Experts of a small language model: 9 layers, vocabulary 4096.
Below are experts of layer 3 (counted from 0) of a mixture-of-experts language model. Rows are named router (the router's row for the expert), down (a neuron's output weights, with its number) and show model dimensions 0-159. Each number is 128 + 32 x the weight over its row's rms, rounded and kept within 0 to 255. Numbers have three digits each.
After each expert's rows: a language model's description of what the expert responds to. This comes from a sample of Wikipedia text that the model never trained on.

# expert 11
router:145212092111171106160109162110081177142113178125169117092107083074167127086069167125090100091180177151121199138108122126111127134073157071113101142094148121124071158125170114148171104156124146136158054139085178089167136155163114109159117157152166104147102157115093136120073101171082106115147162057145123121107136109124127115139144165141132070142143132140159145086144118096138102139083100187129087124086091130169133101134157135118094159103170120171155147100056132129100054152074114
down0:201124153129089134080105119086067125147114133149194125186153080124128121128129172115130103130102035188163178134110123131080169073149138127160088173213113163157114137138084121125122116150142158180186107131121124136132076159140120035110158174168141128089144111109170197131121153076111111146087102114000117115127147155173142103172126173123126091074128132115133076163116138048136126142129131143120125123126132128121085156130099130122121137140163132118132142120130148132131091136083114
Closing punctuation, table delimiters. Closing quotes, parentheses, periods, pipes and line breaks ending quoted titles, table cells and list items, especially in song and results tables.

# expert 16
router:115154157132152133137114164131155090132150132150106186118090083223106093074065131095177075144107152108112139107080139115114153065128086123083066065173153110141189175133145079067166138145089158100092155105151155118081149162125141130158071088140073136161116100207190159138107102139081102129133113117173094092151118117141166163159146061120096183104172148135164132152177131148112130113060142133099146120140117158167106101099142172118151125172136145164111156092157159121092114118123126
down0:107157132113158083132150153093119133155150141122100136100093118128139130063123132067063141125125144151135138097224120109141138197171054163086158104152086120149119151158076110136152144127110151139127096076122108121122121119175065124141122132139119108168143163097096136160098121148138065143079157056156142186129153128169119103098115117139190134127105103129127065122118103212150125131144206192124133131125150072124121128115087115125123144102142105097156061188155152131077211193128175
Determiners and quantifiers. Determiners, quantifiers and possessives opening a noun phrase, such as the, some, all, two, several, their.

# expert 39
router:164127098108111166146134155109169165107078077128153154146096188160137142164130122139070151116100173112130075140112073135117116131144109130183157179061157194090079081174146051178102138177151105103130164148137123132112155133129165157077128134095125134099176114051158136124073166105183134179105139138170122057136108142086130180100089123127137124168080085163095131156112139086166111204141102083148095180128108102135111146108106114103073113161149125094145136183149080113118144115133170
down0:155125118180177055133113130126138133200106075078128178083117093143124131100086097107106129157201110143121088175159101091131136149132140135105132075087121132130065130152129123135143108124121147099118137105130170102081111162118161106121118164099128113110140141153129096171200143171119188155139131065125160108112165160117109116095155171206130131157131108101171128173194157132100126195052104123188126123081128086155135130130167121113081124085147129140017131076127124120207115128126130
Name-ending syllables and letters. Single letters and final syllables inside place and personal names in lists and tables, such as Cash-m-ere, Heath-m-ont, -ton, -ford.

# expert 48
router:112153087140114026120143182154090114123106170091135142123125125115134089130104138151134110039170131143148190142101117118142144118056115047110096119130082142067100102115165086129184098108127194146130075114100146147146099123132081073108083146118131137139089189140135154130106099160112096087151147063131152158095139151070063133089094115100106123142103100104157167099128102117149145105104092163141135138154105089143103107083160103090086149095181077131154122139070119122140049168096094
down0:157169085090143072135143111106124139108086099155153118118133121105126129164092150128122119142143131090077128186123125126088191081138185133172113135149112133162197168133117105138106166124131109103171147150127096214145208124080134133131103140081123164148129124077180096120133125101088130116179130125188124089183124155127190143106062143104119129159122128114145147038142031067114113120128134179138108153154123051120067132133117121124099095190198113145142164168121129150078099137110112
Line breaks and numbers. Paragraph-break line breaks, periods in U.S., and leading digits in tables, coordinates and records, e.g. 1–1 record, 2°28′.

# expert 20
router:109158088127107014125133183150087114129099177095137138117121127118125089130102135159131106027176129137144190143104111108145142111065119051110097118122081138073103102117158085121178102116130185142129077115098146149145105120127088078095096144114128138145091190137126157131103106152115093088151147065139164159099136150070073140084097112097109104150099093096157160098131096116150148105107102158138132139158103086139110098083152102086084145102190074130151124141072105119138052164097104
down0:085089132143148137146138090133128142120080129134107122125057133165112106097126170120184128135126068100135145117192114114188126140138133179065101109151148103088187125104132119127117149151092165119084105118159134128156124037099119116145146095162146183115123126068121071130128120174136145196153157195136132103214125144127077102162167086111109105129126155136136177119175092128075116125167118153135184113136124176077135104112133145130157093107101149181111167065170103209201073150144122
Table separators, codes. Pipe separators and closing parentheses in sports and election tables, coordinate marks like ″ and °, and capital code pieces like IND.

# expert 56
router:103153083126108012118136177147089109125102178095141141115122123121132090125099131151132105033172132139147192146102111114143151118057109062109094120127079143074098107114163083114181100110129188147129074106099137141146103120127088069101088145113131133139084191139127156130113094152118099088142156072127160157097141145066069128083096108101103118141097103108153164096131099122150146108105100166151128142147107086141110097090152103086081155093183075129148116133077106117138054163099094
down0:142128175174134124131201128129058115121117131084135140129213130081148147096154051126168126149113123117127124172094115092095129127177152130133111122127104136133159161155194127139121105120136111135115133126125138176105119149026134105141117136158136100130096129175135166128140126180107130148006115216128176126129128129111105129116127103108055180142151127146126178107166055135139150212078113123089070094121121149128108206125173101134141189111108131177094092117105117145122109114124107
Catalog and table pieces. Mixed tokens in lists and tables: genus prefix P-se in species names, ISBN digits, parenthesized numbers, equals signs.

# expert 24
router:078110129178145160119116078146087167102145184088137113067148154068113186164167133095143128128089182118165122174126198131154179110102156151168081137135138085177080156075050135064107153128169139167152120168141157120150103109158113138091135145127130116133140108151114116190081118180119130044119103170105095181145105095106049103099168122150104129116143123084135142172109182159146124101161133145093122088136140139122180125086094091143173134096117179091092148136121086119152147113108081
down0:091154198136179180133113110054148111132094132175134087077109122087120093119074119126091128069140114123122159145117147115097187121117156170182118137172150150124103166116125143199110094123111158154134120129125212057162119136185114194116112147118155147133187140152083155094187132151112141088128121119119144118126158153129146116071158092150108156035165116123112122127174163115166107069171068138128155144082148100155057128118139117068119131151120153123053158111095143085169132124122128
Second pieces after p/h. Second pieces of words split after an initial letter, often p or h, like p-ump, p-op, h-tt-p, prop-os-als.

# expert 14
router:074102153135111095137140083149154151126125116086123124063135113140128161131089097126159189137144180110114159090150175120093124101099161169096167166156150091155168150077094134082141124100158121163100129116129171142194114076123099159136078160159092085113091062134100112126138125130116069147106088158129105157166132117152147171126167178166157112139179152060139111099078126183162074111175123155082058147150154139131169104118132132137190184175081124139102084076157123065125102101152068
down0:136180132142130128126167127132147118086231138127142124059139158128154082127159162126125133147146110130090117138101107161071089085144128152052125126167115117145121157091104192129171172119164139133120131073079099084156045119100166099142096129143109113122156139138191127084133052103154123134159125155125059129144120160145099055140125152140127136138130089187125059099130141112143131170108063072171135139119145133153103094137229116152194135112113117113041159129123120123158133156116129
Short word continuations. Word pieces completing short common words after an initial letter or two, such as w-ing, bre-ak, f-olk, W-ednesday.

# expert 22
router:156160116108165150142098158107149177130138136156144124176134142092106112176128123138060156131165149179198126101120140078160145174116083134055086138134127130104140068119125124181100133060165163131092130140136091120150105161141130148098167194145167156100160168186124110102174152093135100088138164146141067093098147088119144116111158112102072089177085098161160162100104156096142186103122142117109148081063080093114106180104093154159087067063080144095167153159120095124127152135149087
down0:062144137159089135144116137109119119080129124089142124173153100143133183139125131135122135129137128123182156115140170148134133056186117095067139089158118151100133084148174176168153115140126120152162095136034176129139093136138144145083110150117163128127131151086103077161104091109112102074147139105124073125146114083068092160113183129169175147132128179097208108132112139168063126088119152132128138069106135124131086130135128127205089151161125102084196130188099143054113169080144176
Title-case name words. Capitalized word pieces inside titles of laws, awards, occupations and organizations, such as Act in Act(or), Art, Commission, Records.

# expert 26
router:142123130121083111113176103175106156134119126101100137123101072149110171132144090171162083164198123100070103139125087125171091186134156124131166145083114048086138090168155124162176080176166153116082184113149099109084181099099136125104130105084092124093141148110141122164194095106115104152117136072128126175150098122103158104118167196084158121154122138143102068122078097126137084084107123122121165100123110122199144115152082087141132151178152175133091138197159107176152120075134158
down0:172119142180135115185125110106101141172162121080094087193039122194126189127117096120065117104136156124153152090128122146225119177152153081092187108164130128104130144114145112119175126112134159134144137138113130131109118092114137100111105124108083107190069075131131144132091147051151139137167118103096131129106200142129136132122102126128120165035105157054131146159082144140115149194149127136150129124099128075139101125144096129156094064132164178157146126159136166123126123192113081
Foreign name fragments. Middle and final pieces of non-English place and personal names, such as Hengelo, Emirates, Ioannis, Osaka, Oriel.

# expert 37
router:090130120160164111144185122069160083125125116110128082152158100087206107148183098104112106074110126191163153097083161113131192151122063042080141119148143181119127127097147159111092132132143107168096115110074182087140106176065106158127132124106159079132106124083141141134159099143092180150118092137158083121093100152122113160159142165155134084112133146106155163177143093169106152107077149170122174121086105195128184167100120086118104150113166073127123073123124076149104133135126100
down0:141093127129130169109118083091120126084121150142111153119109190120079137100067113089135084111109136096129094110123136092136147124098177129149135111089122111107123123135157126082149158057208152170140143124141159065071141086169185117128154127106134127171093156144099130255122123132136128154071087087135122150125168115157197147163215235147164117115088152175135097145126106114125132110155165114148106133132118123029129106116098144121155123121135129130120157151161111081146075140103103
Lowercase word-initial prefixes. First pieces of lowercase words after articles or possessives, like o(verseas), pre(-season), do(ctoral), un-, re-, plus stray spaces and symbols.

# expert 1
router:110192173117126119126114163108115160142159138146164116123135139088120110085151151161083175101153074119151105113140122117120126098100111135075168122171049192131158102181156142195109128099123158067149099181147086130106119191193146154126100114108151182086179168165085102119125100085135094146147152078127109118176151083096112124130121079067132108185111110168132108070179155069128174104170108110097182156115106079135076126112093102167094107134117079094134135141151175152157138142165173
down0:073148144134104148040147140140196100140147091101125120108154160140174161130116107155152119082142194102127159126075041096131169129166160098105127132192118110124116154201201129099125128103090090065181118170198112107101119106128119110124045078158069151111136134165124090112169139099127163142081130163104097107123097168184114133136179170116162125129170101142152167114179129138120134159136185098119125077117101134150089196108124078134118111126130116111144130107150080135141109123126190
Institution name heads. Head nouns closing proper names of institutions and places, such as Assembly, States, County, District, Party, often after United or National.

# expert 21
router:166105124177115138181129165142119156152140127134151167102090082119127104097133097134129076152110161199109127110098136072077122092149088131095176089120112098148131181159111110055142096114065186081120133091128161126121128093143147119105152090158096144174083129143176174072179103118131130187186106124093144088144123187084156135147136189112113124086154132120118121159188060109133096133102145122101135101118156158109132142096146155120124166132089162110121061090077152172084076134197057
down0:130085187145124113137144146177130070181110130090085167107117148103157115123133135160119029185132145132109148125151157126136090079078094128125154091134093142218143136129136161140128069115137122100149142120145066190239108114044096157126135112119095095051129125109115150108213191112092150134094148101124134151127101093136109108094124150135121167160115128082112164183113094102163156165081122113130124097132211137141166137135140104116137151188130174152123080124123126123132155110124136
Auxiliaries and negation. Auxiliary and linking verbs and not after a subject or relative pronoun, such as was, had been, did not, would.

# expert 53
router:094151109075156123127118079098156153099086118103151107101093072184078146113132118102121131129138166124109119166137117124167134162104091147117134092132145125093112121069178171158110142101098190147112168102134167072108126095093073143149175197177110145116106130195186097120132124149156157140114153156165136155132137104100156065132171208097115128113161140100087118131149093105105116119152108064144147168155164114095104147150154176113138113075067157175066090110071176088176157143053096
down0:134097161132097146137141102121142109138121144137098162118064189139128142195128228096082113037133142124171151116150130133129164166028103173112119154104069130117114140105082113141054132083147113125091126075115142132130182129113157079154109103162128137178192126181164155147128059096087152114114131109113134127156126131124080047088127110107239126136153170126085155131104105128128119139124112139147109141142152129206151099128147085128125150121138128125087171158130137128153133073135154
Letter d and prefixes. The letter d inside or ending words, like lair-d, touch-d-own, Lour-d-es, plus prefixes und-, ind-, and pieces like -ict.

# expert 61
router:087169144094104117154130161127153143095086154128105163179145166141142166058130147150104090082110072159123112153150126171086124077089154146186168162082082159130128099133113152098166147175112196079155142175111110180137154165136166109135063127081140141131188122078165122125064138163162145142154148165141134141110111104110085087150107076112105154113141107125187152108079160167127113128188097163135095071095185115173137177166179137153100152148158082085157167101115083156123141087134097
down0:089073211097149140075163124131152137130094111114087119129160116117154130120161144146119134129142165156143124143081055143132087122131162214130131120179127142164131202111111143098142072134179122134111144046109169150110037122146105109126141117138129128112125094104145088193121118083155115124114104176126166128128068127129140122155181128150112168129120122097132076182149108172076141153142093118112128102033127146088132201123143129155048102126133129155129110216112129198127137112132159
Digit chunks in numbers. Digit pieces inside years, times, coordinates, populations and table figures, such as 1972, 20:00, and 1°33′.

# expert 30
router:115165094135106022120127170155084122125096177095144137109135124119132089125101138158135102037165128135143191142108115115144144112061117048108098118124080135076105106117169083118176097110122185149125077108096145153145096123129092073097090151113135135148095199133134149130104104146117095086156150063136168153091132149062075141087093108101102112152096097102159162096134104122151149096112111156141130146149107093146114097080150111085082151096182076137151121136069107116141055171097100
down0:141099119088125067150128119153049103135159089109150132088154174128124117104125097127134077119019143140094175142128124103139138105131134119192093132091143128166118105134135121185124141159070087184187104132127130107125153121158101154205169129051141096177146131125143126135129109127143123129125140129146123160153109150152206128160129151140129173112128153074172182081180136094138181167107038107154126096039111147139137041140082115157110178095123152117131131119115106145100082110128102
Punctuation and short function tokens. Line breaks, quotes, apostrophes, degree signs and short words like as, also, in tables and census sentences, e.g. village as 584.

# expert 27
router:118182128125084153135094078169152154109102115155166158169157184058165166085164133158150045135109074103084103134134104138141090150099103171146156110087135152112096094161091175177083107149115075147052165114124135146133089123105123110129163111152091183092161061132117122106121163135112124167089133101139138115094156111166130120113161175088144120135080098119147126126122166081174133102191138173121138101161138175076179116082101138136141189138213134125183156112146136149126099111167068
down0:129096139134156141064126147124128113158133158167092179130151146131167099117131170117194135095181155136125143065148142154123126062154122132134130131150093124133225135128129115137147126084128174100124204131101049127122138153129092121099122147115192180151124126114112114160124132209120129084106169108150155118127055122156165156123106126114100142132137101170131135090221128133056128127091114104122095085140092126042131130114160130022147109112068120147153060125155138140087081143149119
Accented and foreign word pieces. Accented letters and mid-word pieces in foreign or proper names, such as Montr-é-al, Gonz-á-lez, Det-ro-it, nep-he-w.

# expert 6
router:159118143197098143088138103137117112130118105092119166147094124103109105099147169135122150123169111142125130176171101167120117153095119105117164175108145104101093077083165135141108146093144161081143116130170082164187110120144146141066152166080103047150169090144146093110199141099169159098091098125075087149083154094121107116138152083133163136155151145183105127114128086099148077161138104171125195137155052127099086102147116075146082079169094180111130171131133101162178093094198166
down0:132043085114112075153163152157117145181178145135125180093114126096146119118177190046092181162111099161154145077099133119183152118130178130114130145129092194135122122178115135161147099106114133129114087135123094137079151129133095182119080045071163077108089128182078145179153127173212120140135122100134107124158154139112123097102141111078144071144087091144130133104129114120143143132101132149132142118123191084142117129131156064133129112128138122072122140148121168149134129111230109
Plural and suffix endings. Word-final endings, mostly plural -s, -es, -ers, -ions, -ies, before commas or of, plus name-internal pieces like Minn-es-ota, Fran-ces-co.

# expert 13
router:113156089128103020118138172148084122122102168091128141123124122122132086123095139152137110030174130138145189140103109115135144121061113052115101124123081138070097100115169092122179097111132187141130086114099146148147097119127081074104084143116124140144088183136129150131106099149115093086153154062131161156097137147068065137085093107095106114147091095109157165100129097118153145105105096163143136138151104090141114100087150100088085150090178077131148124140072106121143050173096093
down0:155138105078169150148107139128128106140105187151122125119115175171094047135146105134123072141156095153060132161135094073198181131093146085135128117128175034168157106115157116178160107133153142116124129167128087176181126110125119198157095108122104141131160140177216117123120172154111061117119156124099113079129094149125129098103113106149130124102099144166146129120058126129116148095110109155129126129114136122116143060146066091149127132135161113132104117104111142179222169112039144
Abbreviation and table fragments. Pieces inside abbreviations, country codes and units in sports tables and infoboxes, such as G-B-R, U.S., °F, GAA, DNQ.

# expert 50
router:113144093127149105101128160115162064127119139134111103102107104171147084198075149134137091090152084069128106106114137112147129161176095104056190074087119150098059151141162069074137122137119113155189096147094086187147110151137087073175077165114109128131151192198141154159127087120130165125101167090162120133151114171151112097110090059147160149115170157115147114121160147162120125176094163086118169117145161146177099169163127177128114109140129179128097100139103152115088150121063124
down0:134135110108061151177108096110184087160175101138161141085129144142121019130063078109120140151065191109072111117125126164138103175140041136109194124122107123150131090126170134100128115089117207153188159127156128168124140153127139101080146124162120105136173121103141148133112107071150101082155132108128121111093151178081124135091126103139120133141116177168163116111178155129125167130132100129138167138162133141182131118060075143084129132131178111125149128172038090131152083145149119
Definite article. The article the or The, plus its, his, this, typically right after a preposition and before a noun phrase.

# expert 32
router:078161087067083145129108160157144135136111104084105127168090166140137133182130157106112129134132170146115118122081081179105130155129152144128143173169160085084083122181077131172116152130162120062106161087116109148079107127084172139111138109174121141171179092138155146094138139138179153148182096120122135098166071116149108143124070114141153155143165094154104108146132142108118099116160088045184152190099144072080086069149173109079149102093124117199171124106123158120169135140204144
down0:161115131056152128121152118161199120105080129126145134134197138138080132094095128133141113132144131124118088118150141126140129137135108116079107083167135132077089157134118077184112200137151100178135208117112045135171095092111130131117000213132131159186120089128152140132123109128127120144136143177154059096159123163083126127169135098132119086099121116150121092126139132170149119202144155156116130104155142130096124174118075134147124132130133136128132060146108127111057135138195072
Noun-ending suffixes. Final pieces of common nouns, often abstract or plural, such as challen-ge, auth-ors, commer-ce, laure-ates, avail-ability.

# expert 59
router:108150078125108018118137182149089115122101175092133141122126117115133090127104134150134106040174127137149184144104108113140140117062111051112098123117085142064106102121161086115183097115121191146121074107095150149149099121125092078100090142113127140145092194136132156130107104151119093095144147067129163157095133148066068137089096111104103118138089102100159171098130089116154156105107102157141131135158101092145111103084145102086080145094183076131150119137073110120141046165095099
down0:138097100132147065128215122079125118137131118148111126219131121148091110110165079131070129123081123124106053135106127129108108134200167197133114119158097161137163127135191108147131132164113233132120127126158128125107119075123180113126115126096160103205145180176103132202047179137141159088166066136128164086125118096128127135114128148143043102128148123107136114092126083132174116144166101098157177145095092128161123121121153111093084175128114098128123112136144131133121135175103129
Numbers and line ends in stats. Line breaks after headings and values or dashes in stats tables and career lists, and as in census sentences such as village as 584.

# expert 29
router:109158085129107024118133173147089116117102166096138142111126114118133086124105136155129107036173131134148189149106113112150137117056115054120104113123078140070099104106159080119179103112122182135123068107095141145146101128128087077098087141111123140137090196134129149134107098153116097084147146072130162156093130150070060131081091112099097113140096097098155167092135099114143154108103099155142128131150111087146105095084148099082085147101184077128148110137074108107131047166094096
down0:148125177101129111128111124135034126129185127065152145158128148162134103122060217124083060141119114138135181142143123102086100070088127132217149213111123130126136158154112161147173062102140117113133120172128106110131142146168126121124092133097145127055150111116196110106173124118083150129126134127106128132162107127120135187075150073147102122191105085126076167131141115136120108100159182105168100134082131102083159137088150117205125114196132138150109139098141128135189113113122110
Abbreviation and code pieces. Periods and letters inside abbreviations and codes such as U.S., U.D.O., FIJ and Mr., plus odd pieces in Latin species names.

# expert 52
router:096176066099171124099120108102144099171112129136135106095137178167101152163099090125126179145131180100112118124166128086192111158132155144169144146133170089094162090168115152103099158154123117073212159172156160150164166102095128073104165149134158183123133133072096076074048093145107181102121152119091070123132116121128128096100091060154125175082167102053093126163123096127120155106114126124166127119095162138146154151113142179157120095101075121175165122132192099123124166138107138
down0:110133146130153085155102156137094075122145216115188148163100136131113113122190178105122144111088132135150099066105080085111042119160135143160072102151139141124150148146137097136220144126109115183192123171126126128140127224093123077132143073103160138157106192120140178118096123156111149103141122117130116109123120128135135146100093106142124107129131117108123131140150140099098116098117134020154097162169219106190086169120102111128129117181150095171149080148126085124109165130109116
Ordinal suffixes and pieces. Ordinal endings th, st, rd in eighth or 19th century, plus inner pieces like Met-rop-olitan and ap-ost-olic; also row numbers in tables.

# expert 63
router:152117103130152095142089144092127082141116159170188089172148108170176062107149171156163113141187075181115161081167159161097108073120173153106086171106109145152057164110156094094157089145172087110149163099121078155151130141118157172120146154160169110098140110112104094104122160116144114102159106077183187093139086159132162066154086131165132158153117146094105127084103094130131140160083111128067166146165097147094091161138111160106119113085074084146097116112128167178093185102128129
down0:127180162128032095142144184143117124152178148085126160127093223144124170112205091105132094076127075133160140120095102098122144101164117149141131055124121135147094153072050095199113142192146157139117150116150172099117156096091170133159092130157115104127164130104098061197105128105134141136142130153128159117106131139126158080108177075128100164119143126098121119131116087134115170152129127132093074123143107092109179120093162123112126123129126098062121129108151149185111175130201091
Colons and table separators. Field-ending colons in infoboxes and taxonomy lists, plus table pipes and list dashes, such as Family:, Country:, |.

# expert 42
router:120108056128186154091105120123140164082091123148152144086159168141133151118148103095144176107138194137124119141068114121157180152108147132115068104145162078140063128081102146102116168100136076168144168110089129073116142151093119116151177160171161156151090149112147135095099160159190154107159139148171156106117111176110104131120103112161085129092116113132084115151154150075073154147101166117088205117078123137060151176102112048068131086071146145125162077156103110111168139171132124
down0:163149137104119090131179059128127130130131142147098151122129173158107122187124107071152139034128153088132107134144123126099102115136081144099167092123163126160153152088167136106125120124190098082184123127139126111136105133112126130114127139132076066172123118069124160153096166126151095143145116092082128208157106099214131119124138149154119150099128122072123123149060199110152200222096135121155102091092171102223125143131147068131103128136073124144070147100151125144120139156139156
Consonant pieces in words. Consonant or cluster pieces inside or starting words, like disin-f-ection, incons-p-icuous, after-m-ath, plus dashes in year ranges like 2010-Present.

# expert 54
router:103149078132108028121133183144100107118106177103132144116127110119132088130099136151139106041165127139146190146105113110148140110062110064115100125122080133067090109120169091126183107104133183141129062113096150152149097116129088074106086142120137139142090184137141151128108095148117091098139148068133153164094142155076063139082099114097104104137102097102154178102130086122159152104111105164142133145150100083145111096097151099093070146100184075133146117141065109122139047170089094
down0:103140106141095081138075084150121138218103105120119139134107130148137130177121138153138135155196132136120127072123158117074089219075109140147092119144122160119145126124128215128115142128130152165130068175118130129115125113100128175078113119132137077122129126134087064134119109172110093124150155063074098121127111087127096165138215129147152124114139142137241132133125118099145125100145181126125103142130128110052098113082081134130167129119151129216140109144166129126126131230110133
Table separators and periods. Pipes, line breaks and sentence-final periods in sports results tables, plus country code pieces like G-B-R before driver names.

# expert 35
router:097092146148163154137152107072147132087101126167080162096144147151101106142088110098129149149101170087180132143178145152125094093133178122155158157134116156137116137105154174132136056102117085179176097172104143085161129092170084145120166113165099106166081110120089146108111122095173117132079175159094139128091172143072151112143148066072120083105085160093128169062163065149165095180118105158105073129171109172129155097119149162101085163177091145089136121149142080100153143083185159
down0:033132146139129064113125123128120084126152145131146090123142130125145110132192131171079023100131144113126107160054150124139116180138086108121159106137085128136126187143167101155125157148125164126105126083109124127135169135153122128128119136126117126179128119194131153098151095125102121182122097086141136081092128116176129165154139130066131117092255107185116128162078073102123133125063150073178158068182109128122152131128160107158149081109089134160125124143139073133135164149110163
Second letters after capitals. Early word pieces right after an opening capital in names and headings, such as T-y-pe, Xb-ox, B-et-ter, H-ou-ston.

# expert 45
router:127083096127170142164156085159161119165102091150158172156096126157145139139113150087119072130083080149122123077142111079139127104167097123144124122097072071138096150059139181157122134108169085173175069095122107092117178160156131112184059086104127147171121183101181159158174142104112164132115111062134147113128166102156154132157107160158104116102108148063111115114176152101071143120121091091171142101151100078112151109094085197090149147085153172150151151110153166144102067146101139
down0:128105120188136104128207095106113180148153187080179084117154106088128111063165120145090171150148147134127023121110141138124130072099141132197120182123135097122074071129134132206092077157153125139169142117176178160092146084151110148063099083126171161133148112075110133120130133121145150151118086137096130190146109081137150076127130139075099151125124141124154143119172085122083114078122127128122083165165133113133088130168142112130121081134122107099141187171146134148141157130048133
Coordinating conjunctions. Conjunctions joining phrases or clauses, mainly and, also or, but, &, while, such as "politicians and businessmen", "primary and advanced".

# expert 57
router:073162165181154080115100136066125142151121116113138089140143183093139108144156142116171137047106116113055134131164158139158169107129124040071126149163083175131144151162168135127141157144156128088125084179067176141113141175143133127124137140086137107088126086154143180147123083184178145143158073154085100116160153116115049174154111075136174164082131141122128187127108096135108179105086092116097109157114090104090120105163173162154104136147110128103084090150159132094131067123142111
down0:204123124150068141134103151102093114101129095095183152135153162146168127108094073138103098109135161148116105146112173129166102098156154068127066180141077169086131164153122177112081090083145128101102118135117106140069100173097113145124113129117135136099143081179124120155085142082143079135154162074117104076126131179117161203149114128114120135125127158126129144081181121125126112183145151165137058123126154216094107080107133116161194107127106132141136176137123187120081141197122201
Compass directions and place nouns. Compass words and geographic nouns after the, such as south, north, village, town, Kingdom, England, population.

# expert 0
router:074156161167130091070079144118128109113152109193135126096164129073137083131116136185118080140118147162192140059114101073159141118117070141130105102159122177142173113061071100139162182119188118158079105118172163168106122144163097126158102136108142125090178212105128090107156112123103155138173172082179128109136167105148174171175129160134128077171123106124122134163149162128157160173120142148079166123139160133147065113081088105132125113078172072143134160130090143121112134167124144
down0:138137151150163135124191100124093126129118071095079116130133168146112070130053118162126111088108141151156154124068101122160122135123123108086124138151127156133124115032162097138162093167133115137095128117130096127136088078183120151143097133142092131152094119144140137132126135129091171084113143130035204120122137171208110107126123155126187148128103112141161139097078161125141095172102147103147072156125120137204140106122148180127150128208219055141120126158050131122084152088111140
Word-initial lowercase pieces. First pieces of lowercase words after a space, mostly two or three letters, like en(vironment), ag(o), proble(m), inj(ury).

# expert 10
router:155134156151163138129099170154105118139167083156136114129171122072111126147077098100113064157155194201144134116125120127074160108100112164090114107094124102173188169137132072119152146131097160093095070124126134155127112115172158138161191117155075158146079158162138182082140112112113132124174100169064169144120165136067147136106113140154176104129146079165125138157169159098133166080132163105146174123122126093083065127098095094091131105046102118173098181094092162089085142161119121
down0:126115200145132126153189123199064164131113151139123162092125140129060141158111198094127079124157144130189157096129140137087086173118130131176114132154162137163122060144148165111154124129139116122141072184127080145111083195097119086108123122158130128087125132127139133091131057185108131132164124127176114135132138125146159152112187117121097027101109116163157133124108133130105095124131058129119059129099108236106157104127132167089130152142140098132132081148114122057173129107106101
Verb stems after auxiliaries. Verb stems and modal verbs in running prose, often after is, was, to or can, such as indic(ated), serv(ed), would, can.

# expert 25
router:110159098135111016122135173152084121119105173106146140124125122120127090128097138155129106027176131136146195144100119115145139120062115045110100117120095138068101098119164080119182102112121188144127089114097150147149101121135086067099086146123125140144092194137128153132109100143110098088155151069127165153094130157063074138088090103095111110148091099099154160104128104127150144097113107159142135142154110092143109097086150104080083150103176072138140127139076105115137052171094091
down0:126132141085129134134129127118147130110128124128088158119070086113080133109085146091119129153016130168139150062101141143135142126142121130102151129062080142116123159131142118126125091188232155121072255184111083181140154147138156128192096129116157155147116099119152161071144128095130137070121113151150127094137089103141140075128129124117126137128141083110129131117117096129120180149095154160144217167128121147140148213120123128161127114125138155117130130186097109127112123072115077
Function words and snippets. Function words in set phrases, notably as in "footballer who plays as a defender", plus See, According, and pieces in tables and citations.

# expert 55
router:112152089138102019109126177146082111127107169096134140128122116116122102125100143157132104039172131141146180135102109107143145124056117047103103123119081133070095114119151092118190118113117190149125077115096155152138107126130095073105092150111123132138095192132141154135107101152115093093140156062129172157081143150065059136083094105101105107151098095102160164098135093120150152103114102158146132140151105098148107106092154104092081149104187072127149122139067098128141056167091111
down0:099106115052127151140096125139124167157177117125120198164119122134137125120151139096133129149134122202176125121152128153096148109225080130101160133124068129144152188182112114130056141028174124135137170089100136082073125133123128122105120079127126191122123117131077105152157101164138044133060094124192138172115159100141108116096129093129121137133087203147139130109129136109134107085082133127092145156171126158126132130219132160151131069134122106148103092138105170145172130116099121
Table separators and symbols. Pipes, dashes, slashes, line breaks and zeros in statistics tables, plus the dot in Vol. and colons in race times.

# expert 17
router:131130131141115125142154126178057152179086080081142179100103164140126125118132134187081102168107170090099136175178095153146078105137164115158130146113110137144174094172145095142190115108099090167052159162126106113120111119128162148109135165148162119176149189150129083142138089057168152133074148112117165172093162099132071103158149148065150127165123131157081111108095133123154105153113072145166185146108175081173090083120123145143141079157133151108112115072065129155126166077169115
down0:137126157117117142130110154154126084110167123119138151114122137112135168123138205115134128140138094114163171188186107153175102110137121107096107116104144189079128103129111125193122145204104118130146126150171114131124086170156082117211136148152137138150115132158185150056103093097091099178176158099072146062094097167130113154128055118128095150060132124110153109143061135103091110183158131123145055105104156092153071121170096150158136132093155173144198131113123181075093128165117121
Slavic and Central Asian name endings. Word pieces inside or ending Slavic, Turkic, Nordic and Central Asian names, such as -ski, -ić, -ova, Uzb-ek-istan, Karagö-z.

# expert 31
router:106154088135107022119134191151088120118107173100142139122129122122129092122105137150139105044183131140144188146100115109145140119056112056110103119131082143077103103117162087123187102114126188140125072108097150148150103122132086078103090146116124141147088195138132161132108102152115093092149144062132157164094131150077066139083095109099107117143098102109155165100133096121152149104109104165140135142146105083144105102090148099081082150095190075133148121134073106124143039165096102
down0:116134075160131167061095122083134153094134049206137142240088126153170141132120162132116123164123126042124133117090132138171136112116136141137183091103178083113188153138158172120133104116138131146055135102105120097092062138110065104124079115166133129141161147208130100129086157152138104171130124050145127161116133180128109065126098135133127100137083125136136144145167082132107125072106077103124126154132154139174106170120131142078134181115137104132137126154170134181130152100102113
Line breaks after headers. Line breaks right after article title lines or short descriptions, before the opening sentence, plus is or called in definitional first sentences.

# expert 23
router:154150162075111143119164095172055148117143131117080136188125122111078146117151124078152070150165152088125156178172159160164101134128154139141142165089148134107109123193174139161157074163160093114158172119151119158088123109113155119078143134123089119114119110168162110127157092167119108154124101171086127165151131092049076114079146164142184152168139160148157100103123119111068065108171120062139114177158136117184134067167126119166069181142121126079102096150113132178112128115062139
down0:106125057155148135113175127148195122163126098146131181117136111104128077134170124071124125128167108118137095168035153173088155175158131163112131051099087170173110121236164126074182114143148123134131128106094113127114078121131151127159121130083130140146109203101191126115151148125097092112117138143090173104052095126135149067128128189130118164113155134185109138111158118107119127103123124158127178139134130141136114189090179128128106120182135124146077129148128086102121076084146071
Mid-word syllables in names. Middle syllable pieces of words and names after a short opening piece, such as Sh-ark, Mo-ham-mad, El-ham, Em-per-or.

# expert 46
router:114152084125105015124137180150088119127103173097140145111119122116134090124098137157137108037175129141148187142104110108140143113063115054114096123120073135071103105119167081120182106118129188147130073109100148150148097119125085075101090143109129137148091191132128158135105096147118097090150146063128162159097133155069069131089092113097099117141099098111154169101134099117153145104106100159149136137156102088145114101087151100087085142098181081128147115141070107119144052168094096
down0:115101130128071138173131155128143117078150151053121162134116131075142142107117164136175126101121162069089101075087132122137114143085149097177145131165122128115165174181124153124126149124071171066143220096162126142118126113131095115157136112121138175137139128149167111109125047139135058141129162119147100118138115145183199156152163128146159125101128118139065123148086137134158170193125142126130140107136144033177170104092144146127118096145102091184052110158086052111153090136094097
Table and list punctuation. Line breaks, pipes, closing brackets and periods in tables, lists and infobox data; also mid-name pieces like Az-er-baijan and known.